Weights of a small mixture-of-experts language model, trained from scratch on English Wikipedia.
Experts: 12 experts in each of 10 layers, 336 SwiGLU neurons an expert.
Training: a variant of Adam for the experts, 490M tokens, 8011 steps.
Below are experts of layer 2 (counted from 0) of a mixture-of-experts language model. Rows are named router (the router's row for the expert), gate (a neuron's input weights, with its number), up (a neuron's input weights, with its number) and show model dimensions 80-159. Each number is 200 + 30 x the weight over its row's rms, rounded and kept within 0 to 999.
After each expert's rows: "mostly gets" lists some tokens that are sent to it at least half of the time. This comes from a sample of Wikipedia text that the model never trained on.

# expert 10
router,164,273,238,213,227,224,177,139,226,159,209,214,151,184,197,193,243,204,203,229,260,223,138,146,219,204,227,197,252,149,235,205,166,173,207,180,264,226,250,186,244,204,219,155,199,175,172,181,180,222,203,262,160,195,180,195,186,254,218,197,181,169,254,213,194,205,197,192,257,244,243,164,220,220,181,205,212,205,236,162
gate0,241,229,223,210,172,178,196,139,183,200,198,234,187,190,181,189,219,218,223,157,229,201,192,218,175,198,191,228,245,174,230,171,171,231,254,141,231,235,219,181,196,163,165,199,196,155,208,193,186,233,191,247,199,190,192,217,198,133,188,166,209,203,171,168,274,180,195,215,188,157,179,248,194,149,220,160,243,190,151,175
up0,184,185,199,176,212,193,222,197,149,159,201,208,279,192,159,185,213,192,176,218,176,205,236,241,220,206,150,200,255,244,184,223,247,159,146,188,148,212,208,209,261,279,185,220,275,215,190,225,250,207,185,198,221,188,204,192,268,202,206,196,186,192,237,179,201,215,159,189,170,189,109,187,230,207,209,167,236,252,146,234
gate1,258,196,188,172,241,294,234,238,236,218,242,146,217,150,207,191,204,239,230,246,182,217,214,200,221,217,180,212,210,246,175,211,124,122,160,221,227,207,194,277,175,166,139,241,190,194,207,236,244,237,204,204,201,227,192,203,162,222,171,174,230,234,208,212,141,227,206,201,226,246,171,229,174,244,210,245,192,166,186,175
up1,203,170,208,177,219,199,215,221,115,205,210,215,187,174,179,156,163,198,201,228,204,176,188,203,235,186,231,205,201,178,241,170,255,210,195,188,179,199,231,174,237,211,189,182,212,199,136,207,181,181,151,239,246,236,163,190,243,164,181,178,193,200,143,141,218,162,250,192,178,152,193,210,231,215,237,192,189,161,196,190
gate2,235,220,223,224,231,254,199,232,204,158,213,218,167,259,185,205,210,188,233,237,172,185,189,185,263,219,197,202,219,224,185,172,166,180,206,160,163,163,231,199,206,201,210,200,148,185,138,179,188,206,156,209,210,234,175,200,190,172,223,245,197,197,131,272,166,153,206,215,222,223,162,152,186,195,213,237,172,204,154,184
up2,191,189,145,237,206,210,204,152,189,201,147,241,153,223,208,177,199,261,198,219,207,222,208,208,194,229,239,194,249,188,204,219,222,195,187,169,204,199,207,210,218,153,221,202,225,215,142,164,210,204,204,199,181,178,164,191,192,224,204,187,154,231,227,262,168,195,191,253,185,199,199,203,184,219,230,190,135,190,191,191
mostly gets: "I", " I", " New", " ===", "===", " States"

# expert 1
router,151,199,189,241,185,213,211,171,226,144,204,211,183,219,201,161,203,226,179,184,167,115,204,192,220,192,217,239,178,170,184,246,199,193,221,203,222,231,259,220,199,243,247,198,179,219,178,203,211,189,268,265,183,199,231,244,194,232,217,187,226,198,188,244,176,202,206,200,202,256,204,215,215,191,195,162,220,231,205,232
gate0,197,201,178,185,205,162,221,174,125,167,207,176,140,114,247,229,214,220,173,227,199,144,139,227,156,186,235,170,206,172,185,199,180,253,187,222,230,228,215,211,215,248,202,197,226,215,188,222,206,201,194,177,168,229,220,211,217,215,227,212,234,204,210,238,161,203,175,176,227,206,251,152,174,205,192,214,241,225,236,161
up0,194,194,148,174,190,209,176,219,243,235,205,210,243,247,219,205,162,197,191,184,235,276,210,151,235,201,215,249,214,219,203,188,206,177,194,114,169,199,238,194,164,207,218,138,192,172,237,202,182,200,216,169,237,221,240,165,230,184,213,274,197,209,203,215,222,167,233,231,193,265,185,215,187,163,205,209,204,179,189,232
gate1,204,205,215,203,242,205,234,250,224,174,263,197,193,213,230,172,168,195,111,149,233,226,194,204,178,229,204,270,210,197,258,154,143,204,189,174,200,240,231,156,187,182,232,231,211,235,180,151,200,246,189,189,230,196,219,207,233,168,186,220,137,229,190,182,196,211,171,218,179,216,194,161,244,226,213,191,201,182,243,207
up1,221,228,151,208,196,170,135,180,192,195,186,216,193,182,220,208,198,192,230,199,201,193,222,207,210,241,216,251,199,193,197,208,201,239,246,196,253,225,182,195,244,222,222,202,169,221,193,275,257,202,206,204,187,250,232,246,182,192,185,167,143,233,190,203,223,234,192,217,165,191,194,171,195,222,180,223,177,218,231,157
gate2,196,197,190,182,191,165,116,200,173,225,231,169,233,241,223,178,203,219,211,204,177,175,173,187,124,188,220,200,242,249,215,210,139,224,212,175,215,212,214,171,199,192,203,201,213,192,218,226,243,203,226,232,211,199,207,215,128,236,215,253,221,225,178,194,239,171,271,176,180,216,236,197,215,223,215,201,175,207,268,231
up2,217,154,227,181,161,251,224,171,178,140,208,188,170,200,233,227,226,204,229,166,204,170,261,172,208,194,189,170,169,242,176,151,224,219,137,197,244,179,176,181,200,189,227,162,182,202,200,206,234,214,145,135,190,182,212,205,268,191,179,199,169,245,209,247,207,247,164,216,174,171,165,203,190,184,193,203,247,189,175,161
mostly gets: " sc", " Z", " Sc", " s", "eng", " sup"

# expert 7
router,187,261,192,239,230,154,203,158,208,189,238,180,177,233,196,202,208,158,153,248,245,150,221,168,164,240,226,221,268,175,243,213,173,207,213,207,210,215,254,241,216,239,213,154,194,192,156,206,191,225,229,221,194,202,217,193,191,184,199,180,210,214,190,209,210,208,211,205,204,258,228,170,174,207,230,164,247,246,230,258
gate0,214,209,229,208,244,190,164,208,180,201,218,199,218,180,243,223,151,176,259,199,208,185,177,210,229,164,198,225,204,167,182,145,244,137,167,213,185,169,255,173,145,243,248,178,177,201,224,215,224,236,185,196,219,210,183,165,251,268,234,249,201,169,202,230,190,169,176,190,164,254,181,176,196,185,233,255,196,195,250,187
up0,187,190,201,174,198,186,259,176,159,227,217,148,200,213,141,180,210,158,162,132,215,249,197,202,215,191,211,195,182,132,226,246,201,223,179,170,196,176,193,234,220,246,173,231,172,161,242,171,225,245,178,202,202,177,236,150,179,187,250,175,180,214,162,152,200,191,222,194,206,256,116,208,175,186,211,185,190,263,223,214
gate1,160,136,193,185,189,186,245,267,198,173,159,170,131,165,216,192,221,194,195,244,237,242,195,195,153,182,217,180,244,252,231,205,213,189,215,239,222,251,214,243,162,217,223,163,198,195,189,239,202,235,213,210,221,161,157,262,207,196,215,182,207,215,209,173,182,206,210,183,208,228,220,164,168,244,194,161,240,238,232,204
up1,218,203,180,175,231,192,171,140,191,243,263,217,241,256,250,220,176,260,191,196,196,192,172,221,152,221,183,221,125,193,171,197,192,162,142,210,173,137,194,201,217,201,190,211,194,184,239,204,195,138,160,198,170,254,234,206,230,227,176,225,139,201,212,238,225,206,196,196,185,190,177,216,200,186,228,265,193,161,143,144
gate2,233,172,177,197,197,237,160,171,219,175,215,222,205,206,174,214,143,193,240,243,218,223,183,211,217,178,196,211,237,167,185,186,218,253,160,153,187,168,200,155,184,177,210,203,155,237,165,198,184,187,233,142,223,192,168,214,208,178,163,181,235,180,199,233,220,173,202,196,183,249,188,167,228,177,175,155,219,150,233,166
up2,134,218,227,176,208,187,222,190,237,200,218,170,144,215,262,206,251,186,165,218,193,183,158,172,217,195,186,169,206,201,205,182,200,161,236,234,202,177,168,208,209,241,162,219,221,186,276,248,218,215,145,183,190,214,222,222,176,196,208,131,151,218,230,203,208,193,214,196,230,163,208,208,191,217,197,214,197,224,202,257
mostly gets: " following", " early", " Gold", " high", " dep", " several"

# expert 9
router,201,233,184,189,185,183,199,194,210,185,176,212,186,158,216,195,211,200,199,226,178,204,195,157,239,217,260,274,213,185,196,199,204,171,233,219,200,224,201,192,192,244,228,195,166,223,192,234,230,245,234,196,172,159,235,193,224,157,222,181,217,158,252,159,169,214,236,176,213,202,191,170,194,189,119,223,186,219,253,241
gate0,144,164,170,233,206,187,170,211,209,215,157,231,161,212,213,208,168,212,234,214,213,169,193,184,172,237,182,173,227,193,163,207,209,228,186,182,261,197,218,215,189,113,233,174,205,148,192,238,200,179,201,179,192,186,172,183,183,204,227,185,215,239,248,238,180,198,251,182,179,180,238,213,173,161,166,258,230,147,196,188
up0,180,182,207,223,207,158,168,218,181,227,199,190,168,248,212,239,216,217,254,178,183,167,171,194,193,273,148,163,237,218,171,221,190,276,174,192,214,211,212,205,192,135,275,194,226,184,215,218,170,187,203,170,213,210,147,209,196,206,243,154,198,249,241,198,177,190,215,157,209,193,233,193,145,148,168,229,240,179,217,185
gate1,219,238,175,183,235,193,234,216,179,227,217,240,140,192,217,208,216,171,164,269,187,225,169,194,226,183,187,202,192,160,221,233,194,246,198,164,204,194,250,239,237,227,201,211,189,262,202,208,247,259,184,205,171,147,205,218,219,162,273,159,168,226,236,232,254,163,196,242,211,258,164,169,198,209,168,152,237,175,250,186
up1,214,238,218,174,218,189,192,187,201,254,202,190,178,172,184,203,198,178,244,191,179,237,132,204,248,122,237,224,173,170,250,182,221,244,230,182,211,238,182,212,225,211,253,187,223,218,233,218,226,248,159,160,233,182,234,183,213,187,229,169,234,235,199,201,176,191,184,209,201,197,202,213,236,195,156,130,284,126,269,175
gate2,248,256,180,180,175,209,157,234,164,212,261,197,178,189,226,211,198,208,177,226,241,159,186,190,259,234,190,228,200,135,230,201,191,280,185,176,177,221,189,264,167,202,202,230,148,201,185,175,185,230,186,173,172,169,226,190,211,155,159,207,240,143,180,177,172,190,249,163,162,186,196,216,283,236,217,173,153,228,172,209
up2,202,217,238,213,193,215,157,242,190,164,239,181,188,170,180,206,246,218,179,177,210,199,196,226,241,110,195,176,157,150,288,226,237,208,175,248,271,153,186,270,235,247,146,207,227,203,239,197,213,282,213,275,196,205,204,174,201,190,166,232,215,187,198,176,154,185,198,202,187,190,251,162,192,176,173,198,229,207,216,194
mostly gets: " with", " by", " from", " into", " between", " against"

# expert 11
router,235,221,243,261,247,211,224,161,228,158,202,219,178,173,174,232,230,197,189,200,231,186,203,145,189,230,209,194,205,204,172,205,190,213,176,229,180,238,220,247,167,273,207,196,206,216,202,180,223,225,207,214,142,169,245,225,214,196,235,208,240,185,225,187,184,198,200,164,223,223,209,201,228,201,159,180,215,203,248,211
gate0,221,164,185,190,243,219,99,141,179,147,150,160,166,181,185,235,233,208,193,194,205,213,168,242,218,226,183,193,227,183,145,182,180,220,197,206,239,166,205,185,212,178,181,191,187,178,215,190,166,180,199,175,205,206,213,280,193,127,190,203,221,196,256,253,162,222,201,191,161,188,225,225,226,160,229,176,185,231,233,216
up0,249,154,193,182,185,218,157,130,177,154,193,185,183,213,152,221,208,221,200,204,181,235,173,225,211,217,195,181,244,178,162,240,176,226,162,172,225,186,168,213,164,229,214,181,210,171,209,183,179,190,210,212,237,195,234,235,229,162,213,166,191,139,199,212,193,232,175,186,202,171,235,177,236,170,210,206,152,250,177,229
gate1,195,206,210,170,176,219,173,165,169,229,155,208,225,130,243,159,196,190,224,256,229,230,209,185,215,146,238,166,185,210,148,199,213,150,211,204,211,125,194,237,155,228,195,242,218,149,172,222,235,260,225,208,176,213,204,198,274,182,267,213,241,253,213,254,226,201,182,159,227,204,212,223,189,191,202,210,183,192,189,163
up1,218,194,213,173,222,192,173,204,159,199,166,207,205,158,205,192,209,187,215,214,185,259,143,183,214,204,205,201,235,205,172,206,241,206,219,187,226,222,151,204,178,194,196,197,202,202,201,131,216,197,218,177,171,198,224,170,161,214,188,171,221,204,168,171,225,232,175,210,165,196,205,214,213,246,155,225,195,200,239,136
gate2,211,259,180,191,186,188,212,231,192,200,234,191,181,208,178,172,158,169,182,187,208,184,217,236,185,186,191,174,167,171,205,217,229,228,217,258,172,209,259,164,143,146,212,214,182,224,194,229,223,217,220,205,174,147,169,223,108,108,215,168,239,164,208,233,171,187,178,181,203,206,152,208,244,169,192,219,227,214,188,220
up2,188,182,177,243,156,223,200,162,177,165,178,220,208,241,214,193,187,202,196,223,192,201,204,217,194,220,195,228,224,225,212,212,191,150,213,183,233,214,186,216,268,227,146,185,199,176,198,177,209,139,245,228,190,227,189,202,245,240,211,195,199,234,213,249,243,203,187,165,214,211,255,198,151,219,146,188,147,240,225,160
mostly gets: "),", ",", "\",", ".,", "\"", ".\""

# expert 6
router,125,210,208,203,233,195,183,189,258,186,202,243,193,245,206,177,218,196,186,236,248,150,216,178,159,222,208,259,217,176,227,221,187,186,221,210,204,217,217,234,165,242,214,178,211,195,162,184,253,212,234,208,152,197,236,168,181,239,202,205,193,169,229,219,162,217,214,185,210,227,212,184,219,161,160,178,238,202,208,220
gate0,201,199,211,180,228,179,240,130,187,221,231,231,172,199,182,154,172,173,293,222,167,184,182,163,175,154,281,149,245,204,219,164,188,180,177,217,216,190,208,204,218,162,173,176,177,186,162,194,197,207,182,192,138,251,220,185,218,211,223,144,212,227,230,146,215,231,194,158,268,227,196,202,179,193,232,201,207,212,241,211
up0,201,179,202,227,171,168,219,173,197,258,183,200,221,213,207,207,210,244,232,188,218,193,212,169,183,183,230,208,246,240,194,244,213,218,171,186,177,194,196,249,214,212,228,201,214,222,196,255,163,268,211,187,232,221,180,250,184,217,235,220,184,105,209,239,162,204,234,162,172,224,179,192,226,132,252,146,178,207,169,171
gate1,219,157,172,193,212,205,185,221,256,204,151,242,224,262,187,206,161,189,239,184,178,171,173,224,166,229,221,218,199,215,188,268,217,189,188,216,197,184,228,200,194,194,195,202,167,274,137,195,176,236,194,208,160,167,186,188,149,211,197,213,198,177,200,198,212,200,185,185,211,250,196,201,194,132,151,210,198,180,250,219
up1,216,192,210,255,199,206,188,180,216,238,238,212,229,188,175,225,216,188,225,181,129,194,198,190,138,185,220,157,152,224,176,194,216,180,220,192,175,191,217,219,180,166,207,233,257,195,214,290,268,210,266,152,230,181,193,221,215,224,205,216,237,251,190,210,226,202,248,201,174,243,166,183,287,170,249,197,225,203,185,220
gate2,181,192,178,190,241,218,205,198,209,197,189,201,139,183,184,156,190,196,225,194,219,165,236,157,261,196,200,219,221,182,167,222,208,223,244,205,173,244,175,201,226,170,232,231,208,198,127,242,215,158,220,241,243,259,192,221,192,192,169,219,220,219,206,212,187,185,210,159,195,175,183,211,222,211,216,169,217,227,157,238
up2,226,179,189,196,237,202,219,152,149,246,149,174,251,189,177,196,210,164,227,150,208,125,243,206,161,185,160,191,156,190,212,198,159,169,171,215,237,216,195,213,230,234,247,159,168,230,205,186,179,235,223,263,244,168,160,224,233,180,234,195,194,217,231,262,147,215,215,185,195,157,176,198,188,230,170,173,146,194,192,214
mostly gets: " te", " em", " pr", " vis", " activ", " pract"

# expert 3
router,135,229,174,224,218,228,176,189,267,222,209,238,221,214,189,178,206,210,144,243,210,169,222,139,167,198,243,214,253,226,171,221,203,169,200,240,184,215,213,193,164,203,168,190,142,151,198,230,188,207,251,261,198,160,234,234,219,210,212,204,253,210,240,229,200,187,230,219,176,260,180,140,212,206,211,183,201,224,203,224
gate0,233,181,194,184,215,243,213,249,188,181,222,225,202,100,217,204,210,159,201,231,181,195,230,180,193,204,190,201,154,177,165,208,158,177,232,171,226,197,213,190,193,230,264,155,159,289,169,225,213,220,198,159,218,179,228,208,199,192,234,200,206,181,244,161,191,233,195,186,224,218,180,207,167,205,207,258,202,189,230,275
up0,143,174,236,247,205,178,210,233,188,228,197,219,187,176,194,178,207,229,181,160,234,239,237,233,173,230,239,218,255,193,223,223,244,213,173,226,128,199,191,194,195,188,164,225,261,161,214,211,210,179,203,207,187,256,154,193,199,232,211,211,258,172,255,180,177,193,145,155,209,188,211,208,201,245,188,211,161,209,217,199
gate1,210,222,208,180,196,235,177,165,244,184,248,167,204,253,220,218,197,208,204,203,205,241,185,226,203,192,242,187,227,204,238,222,181,199,190,244,200,217,269,178,218,219,198,220,256,195,189,202,159,212,143,251,224,191,204,212,220,236,189,160,195,233,148,251,190,203,226,211,188,200,201,195,221,202,192,192,231,197,141,190
up1,170,216,228,152,184,235,206,188,195,228,219,201,164,245,156,183,183,183,218,171,217,225,155,203,215,227,158,261,293,192,206,191,196,225,214,223,200,226,223,198,203,207,225,194,194,171,179,214,174,148,214,216,192,244,154,240,225,240,177,177,220,180,157,258,199,229,197,190,213,227,186,226,214,220,221,213,191,200,215,142
gate2,211,222,186,257,198,205,193,154,185,176,204,195,176,158,245,212,224,252,211,205,204,189,211,206,167,149,216,260,207,213,272,199,170,205,215,201,178,222,188,183,265,216,219,249,187,185,193,224,231,211,244,240,177,167,185,220,206,190,162,202,213,226,191,154,244,229,155,197,188,195,224,151,176,209,227,229,192,200,144,214
up2,163,203,203,228,208,201,198,141,161,210,155,181,162,174,222,166,223,218,191,146,172,203,234,190,218,185,153,229,265,221,186,172,174,186,209,194,218,154,158,194,246,208,197,185,150,226,220,206,173,198,202,209,204,149,197,205,211,199,177,198,142,198,201,156,265,254,199,192,196,145,237,202,153,235,213,185,209,179,184,209
mostly gets: "ings", "ara", "son", "ians", "na", "ling"

# expert 4
router,210,193,214,193,214,207,216,154,187,189,187,179,238,168,260,161,210,160,166,191,246,224,226,151,174,229,204,214,192,148,170,224,160,175,228,241,239,245,186,250,187,196,230,209,164,156,156,235,265,245,215,215,160,177,201,187,216,188,178,192,193,171,210,193,206,159,161,177,233,256,212,203,210,178,175,240,220,230,265,202
gate0,186,228,237,230,235,215,203,231,209,168,233,214,159,133,248,164,185,237,179,210,207,212,202,198,226,235,193,169,159,158,141,220,239,127,192,143,195,219,238,192,199,269,237,184,175,172,176,259,200,198,178,191,263,240,257,166,267,198,217,221,216,181,194,227,186,183,166,178,134,211,184,253,200,173,170,226,220,235,210,230
up0,192,212,166,198,229,245,223,247,185,246,237,229,162,169,200,202,208,179,233,222,198,191,204,196,246,208,219,213,168,171,149,227,213,158,193,221,217,177,242,214,234,268,200,266,233,187,129,270,114,221,205,163,253,230,192,197,239,177,232,183,221,163,207,202,193,178,171,205,138,215,170,228,207,163,182,205,227,165,204,240
gate1,204,200,240,213,171,197,200,231,213,132,166,177,203,193,245,187,179,193,191,201,251,182,200,198,224,192,187,207,206,194,201,211,207,204,170,150,193,221,175,242,166,184,232,164,206,280,163,172,239,239,158,156,225,200,205,231,138,212,194,169,233,177,245,219,233,150,190,172,237,214,172,174,167,182,202,211,185,228,157,213
up1,198,158,255,198,156,212,165,237,195,178,151,132,185,154,214,153,208,197,195,228,201,228,205,234,142,202,215,185,176,232,170,185,204,174,180,153,196,206,186,185,192,172,250,176,205,244,161,184,238,226,160,179,158,234,200,210,129,256,209,216,207,207,215,259,183,172,178,175,175,200,186,172,133,169,170,173,184,215,141,213
gate2,168,204,188,213,232,191,212,234,220,206,208,225,221,181,229,205,208,194,186,213,158,173,182,173,157,205,219,150,152,234,164,228,178,215,197,252,153,229,234,212,204,217,171,225,154,194,214,181,193,159,205,185,220,210,165,201,180,229,286,207,202,169,232,223,208,174,222,246,144,216,255,188,181,231,191,253,219,156,206,219
up2,232,208,236,210,169,187,182,218,171,210,219,221,167,235,206,198,180,169,185,162,233,277,223,228,214,164,175,216,232,219,236,210,232,196,173,209,179,224,239,205,213,146,206,215,230,271,157,204,254,174,189,247,190,176,187,253,288,203,151,157,183,201,174,242,149,182,186,240,170,191,221,214,235,173,225,180,209,193,192,173
mostly gets: " St", " Pol", " Bar", " San", " El", " Sw"

# expert 0
router,178,228,223,254,210,154,160,182,224,191,173,230,150,228,216,229,214,175,169,193,190,168,145,187,194,203,244,225,225,154,205,206,181,192,187,219,207,194,211,191,177,231,286,206,223,180,200,158,244,230,214,242,226,195,233,228,226,169,193,222,198,204,239,226,153,219,184,138,250,208,233,161,261,191,199,204,248,220,235,181
gate0,203,162,146,211,206,196,220,172,251,177,191,197,205,246,195,236,240,217,213,164,166,170,246,187,182,219,202,174,148,157,168,218,201,213,165,143,173,186,199,196,154,253,180,211,175,220,205,178,220,211,207,220,106,206,180,228,179,204,256,200,156,259,174,223,255,193,211,184,188,172,188,248,171,219,189,226,219,234,224,198
up0,193,268,181,165,214,212,182,177,201,182,235,201,175,215,196,223,189,189,187,217,196,192,137,133,248,182,217,226,243,226,235,211,191,196,221,241,232,182,208,180,242,171,175,209,155,190,253,205,155,226,203,210,217,216,228,186,218,171,215,155,184,172,161,160,152,211,157,220,191,193,207,157,204,186,180,197,189,205,189,209
gate1,180,215,163,204,139,265,170,202,189,197,187,158,185,177,187,169,195,227,188,173,192,232,197,205,198,213,176,208,258,218,215,194,166,173,229,186,238,204,172,177,117,140,137,208,231,206,184,170,218,178,204,214,186,213,265,244,221,234,214,203,164,132,193,210,146,245,186,198,163,226,215,239,218,213,225,186,194,224,230,213
up1,183,189,222,151,186,201,168,183,159,168,194,228,215,143,226,196,207,229,174,199,162,168,199,178,229,159,219,178,256,233,129,201,178,192,278,182,191,233,178,163,159,155,181,202,247,162,186,208,222,190,198,148,227,136,157,244,219,155,175,240,195,186,198,143,164,221,196,192,218,197,192,163,238,195,216,231,174,219,211,229
gate2,203,239,221,245,173,227,201,262,186,207,205,238,219,225,239,203,188,196,222,226,175,241,169,189,137,241,220,153,206,180,237,193,251,181,190,233,218,218,220,277,215,220,200,194,202,199,146,178,224,248,173,179,202,205,225,190,201,184,124,161,263,157,178,210,188,183,220,134,200,151,217,168,222,271,197,214,217,207,237,227
up2,175,126,194,203,193,174,204,151,233,180,199,184,202,152,170,214,204,229,165,167,209,186,242,201,214,157,227,216,228,229,164,213,183,200,199,189,158,225,210,149,202,217,181,153,225,149,232,209,205,183,203,223,205,208,241,240,217,263,204,236,162,221,208,172,222,207,208,224,181,223,224,224,203,128,240,205,169,183,163,174
mostly gets: " and", "=", " &", " or", "/", " '"

# expert 2
router,157,211,233,204,213,171,165,222,232,112,175,234,192,182,187,183,167,200,158,257,210,150,160,152,241,164,225,195,239,141,193,235,198,193,228,222,192,226,243,222,198,231,195,154,187,213,194,162,241,230,241,183,200,170,191,245,227,199,234,202,241,206,214,176,166,186,216,170,220,231,188,206,249,181,191,210,230,249,202,222
gate0,178,227,201,236,202,181,280,192,194,194,193,180,236,185,226,209,164,205,174,244,198,217,250,184,185,224,160,175,183,247,238,173,226,211,190,215,273,207,219,188,170,186,157,220,241,166,184,204,209,169,239,224,237,238,194,164,195,253,156,251,225,237,217,152,168,188,180,205,208,219,222,168,163,213,194,226,232,225,197,242
up0,217,207,242,247,154,174,247,171,174,206,195,166,246,185,210,183,194,189,195,239,191,183,247,196,189,191,174,195,175,212,173,191,226,180,207,161,225,162,220,213,207,156,203,198,165,205,193,202,232,194,198,192,194,202,219,200,204,153,197,192,205,226,165,160,188,170,225,181,213,209,192,207,154,238,175,190,204,206,200,201
gate1,219,244,239,182,248,199,211,223,165,166,145,171,176,175,193,244,166,253,189,188,243,176,198,160,227,173,148,143,158,188,200,237,178,190,189,199,174,212,193,199,152,183,151,149,221,179,250,192,179,207,225,167,225,175,180,220,269,194,217,148,160,211,157,195,215,157,234,268,201,171,176,181,176,202,210,160,207,211,194,236
up1,149,194,187,236,225,157,172,198,152,213,197,194,239,229,172,183,257,170,224,168,168,183,195,215,165,152,216,178,221,185,205,196,158,204,216,168,217,203,181,208,182,176,198,176,221,202,165,216,249,197,240,217,213,216,178,189,163,217,174,214,183,168,229,203,227,242,163,206,211,225,166,225,171,246,228,202,161,203,207,155
gate2,148,173,181,212,177,177,196,214,160,164,175,156,214,133,195,217,173,235,145,196,176,169,250,187,264,158,196,191,234,179,196,187,167,182,133,200,111,225,236,215,170,228,241,220,211,183,248,217,227,166,165,150,207,195,212,162,244,235,233,180,167,186,201,180,208,198,193,165,187,235,216,199,156,208,203,208,161,182,163,122
up2,243,187,226,213,135,205,240,176,209,205,225,177,214,230,202,237,213,217,236,189,218,229,188,159,221,197,138,179,176,213,247,177,217,221,239,249,191,184,191,169,175,216,151,186,206,193,239,247,238,199,202,208,166,139,224,236,222,216,188,195,226,209,156,238,145,253,166,211,193,236,164,179,220,185,217,250,251,224,185,222
mostly gets: " film", " team", " government", " University", "aster", " Cup"

# expert 5
router,218,189,209,199,253,188,178,145,202,168,196,227,181,217,213,218,173,158,222,182,215,233,221,173,178,216,170,223,235,151,211,221,234,207,179,240,261,229,215,186,186,180,234,207,188,224,211,173,254,206,228,186,210,134,252,161,216,164,216,177,232,239,243,201,202,199,186,181,211,203,215,170,200,212,132,205,222,217,163,231
gate0,190,230,145,241,175,221,183,166,231,218,156,206,184,221,199,236,188,178,201,184,182,164,209,214,193,223,178,254,195,239,225,224,195,259,198,258,186,191,190,161,200,173,203,176,175,207,192,233,211,219,214,169,207,222,253,224,222,219,225,163,199,205,181,272,201,145,151,208,192,219,189,183,202,205,202,184,210,227,205,207
up0,197,202,139,192,234,203,196,259,220,208,186,208,193,212,217,187,175,162,195,219,148,209,276,212,212,155,215,173,181,222,172,150,139,191,277,159,231,191,162,221,205,158,178,162,175,189,205,226,184,195,157,181,200,250,225,227,241,167,211,157,140,217,210,194,222,188,174,235,228,212,143,186,195,201,250,223,157,233,214,200
gate1,175,180,218,175,223,262,151,183,176,129,192,142,188,209,160,161,225,212,237,209,213,224,161,194,194,213,183,213,257,251,182,191,213,216,202,131,201,230,230,176,193,194,197,172,198,226,218,196,222,217,181,223,185,162,176,191,159,212,224,225,198,205,200,218,195,190,212,199,227,191,226,148,181,167,255,250,225,163,185,165
up1,226,248,226,190,206,174,179,177,237,204,178,215,174,158,223,209,198,226,221,227,164,216,232,240,189,240,154,207,201,197,143,172,223,171,209,217,198,169,237,213,221,172,178,108,200,202,219,219,264,258,218,153,218,144,212,179,206,178,199,238,199,171,161,217,143,145,193,199,209,193,245,195,218,166,193,194,223,156,207,221
gate2,209,190,255,200,209,256,190,241,207,184,211,206,211,110,221,178,175,192,187,214,219,188,201,201,200,248,188,209,248,185,108,176,183,193,248,188,236,194,198,160,226,189,219,180,242,123,199,227,210,248,140,200,212,145,230,181,202,181,221,240,218,184,203,199,200,195,165,178,187,204,179,179,195,225,157,239,219,177,239,157
up2,216,184,182,261,227,185,228,171,237,194,150,257,187,223,207,203,204,247,189,197,164,244,209,204,172,210,224,186,205,211,273,230,216,251,184,233,178,186,219,220,243,198,178,175,151,214,218,213,198,156,215,246,172,251,182,248,231,210,190,188,208,215,213,213,155,195,258,203,190,168,253,198,182,187,259,214,208,229,202,224
mostly gets: " which", " also", " that", " who", " have", " they"

# expert 8
router,157,196,191,217,184,198,232,219,173,178,160,213,170,190,223,243,158,172,232,276,209,199,155,191,208,241,211,198,206,209,235,207,185,207,232,226,183,201,192,248,166,237,245,146,221,188,180,205,207,197,186,201,159,226,280,163,202,203,222,186,232,171,223,176,170,169,281,165,263,197,201,204,242,195,160,207,235,222,204,240
gate0,258,212,252,190,228,232,226,234,197,215,191,276,195,215,157,252,207,171,193,180,172,190,225,270,174,220,183,130,214,178,178,237,200,222,158,189,195,239,198,207,141,254,228,178,251,272,226,250,205,192,179,185,215,222,256,248,181,182,142,153,207,161,127,147,199,202,229,197,222,176,180,203,191,217,223,201,182,155,221,198
up0,223,201,213,173,227,250,171,197,256,164,215,188,189,167,230,158,229,207,203,167,168,200,233,195,192,245,214,223,255,227,200,177,166,145,217,173,248,229,203,243,208,107,233,260,134,145,146,201,241,202,177,225,207,219,195,238,161,238,254,202,154,213,259,183,174,177,170,205,220,207,168,204,235,187,212,233,189,224,221,242
gate1,157,170,179,210,196,158,224,233,213,201,160,201,170,240,176,228,226,257,178,241,191,219,182,193,166,220,190,157,223,157,172,222,227,248,183,230,172,220,161,237,164,236,222,190,223,155,158,153,189,247,188,222,209,222,201,218,193,202,228,155,218,147,160,161,190,153,238,200,209,143,208,206,139,156,176,260,262,187,166,243
up1,231,222,206,237,133,180,194,254,205,213,148,192,222,181,193,185,182,204,203,217,231,231,144,167,142,208,253,108,212,197,200,186,189,203,158,223,202,161,177,232,146,197,196,236,179,194,234,117,263,213,180,186,196,258,221,152,216,288,243,200,190,205,231,153,186,188,250,195,230,162,219,233,211,238,205,156,207,207,211,220
gate2,253,195,226,170,171,163,212,181,229,202,237,197,224,164,160,223,204,201,208,211,176,130,193,215,201,135,245,162,236,237,236,240,170,222,223,218,204,192,188,235,228,188,189,248,200,213,193,221,207,204,241,230,219,216,190,221,206,194,207,192,197,201,229,240,212,207,207,180,187,234,233,211,260,134,197,196,229,177,201,186
up2,227,190,217,203,233,199,197,152,229,149,201,218,200,238,210,194,207,211,221,204,211,260,212,163,206,231,190,232,133,169,208,110,196,221,196,202,159,279,216,182,185,184,198,243,210,229,186,182,271,188,131,189,188,213,253,253,205,242,183,161,205,236,209,187,180,248,206,196,177,214,227,182,182,197,221,185,201,197,141,256
mostly gets: "p", " p", "ad", "om", " f", " pl"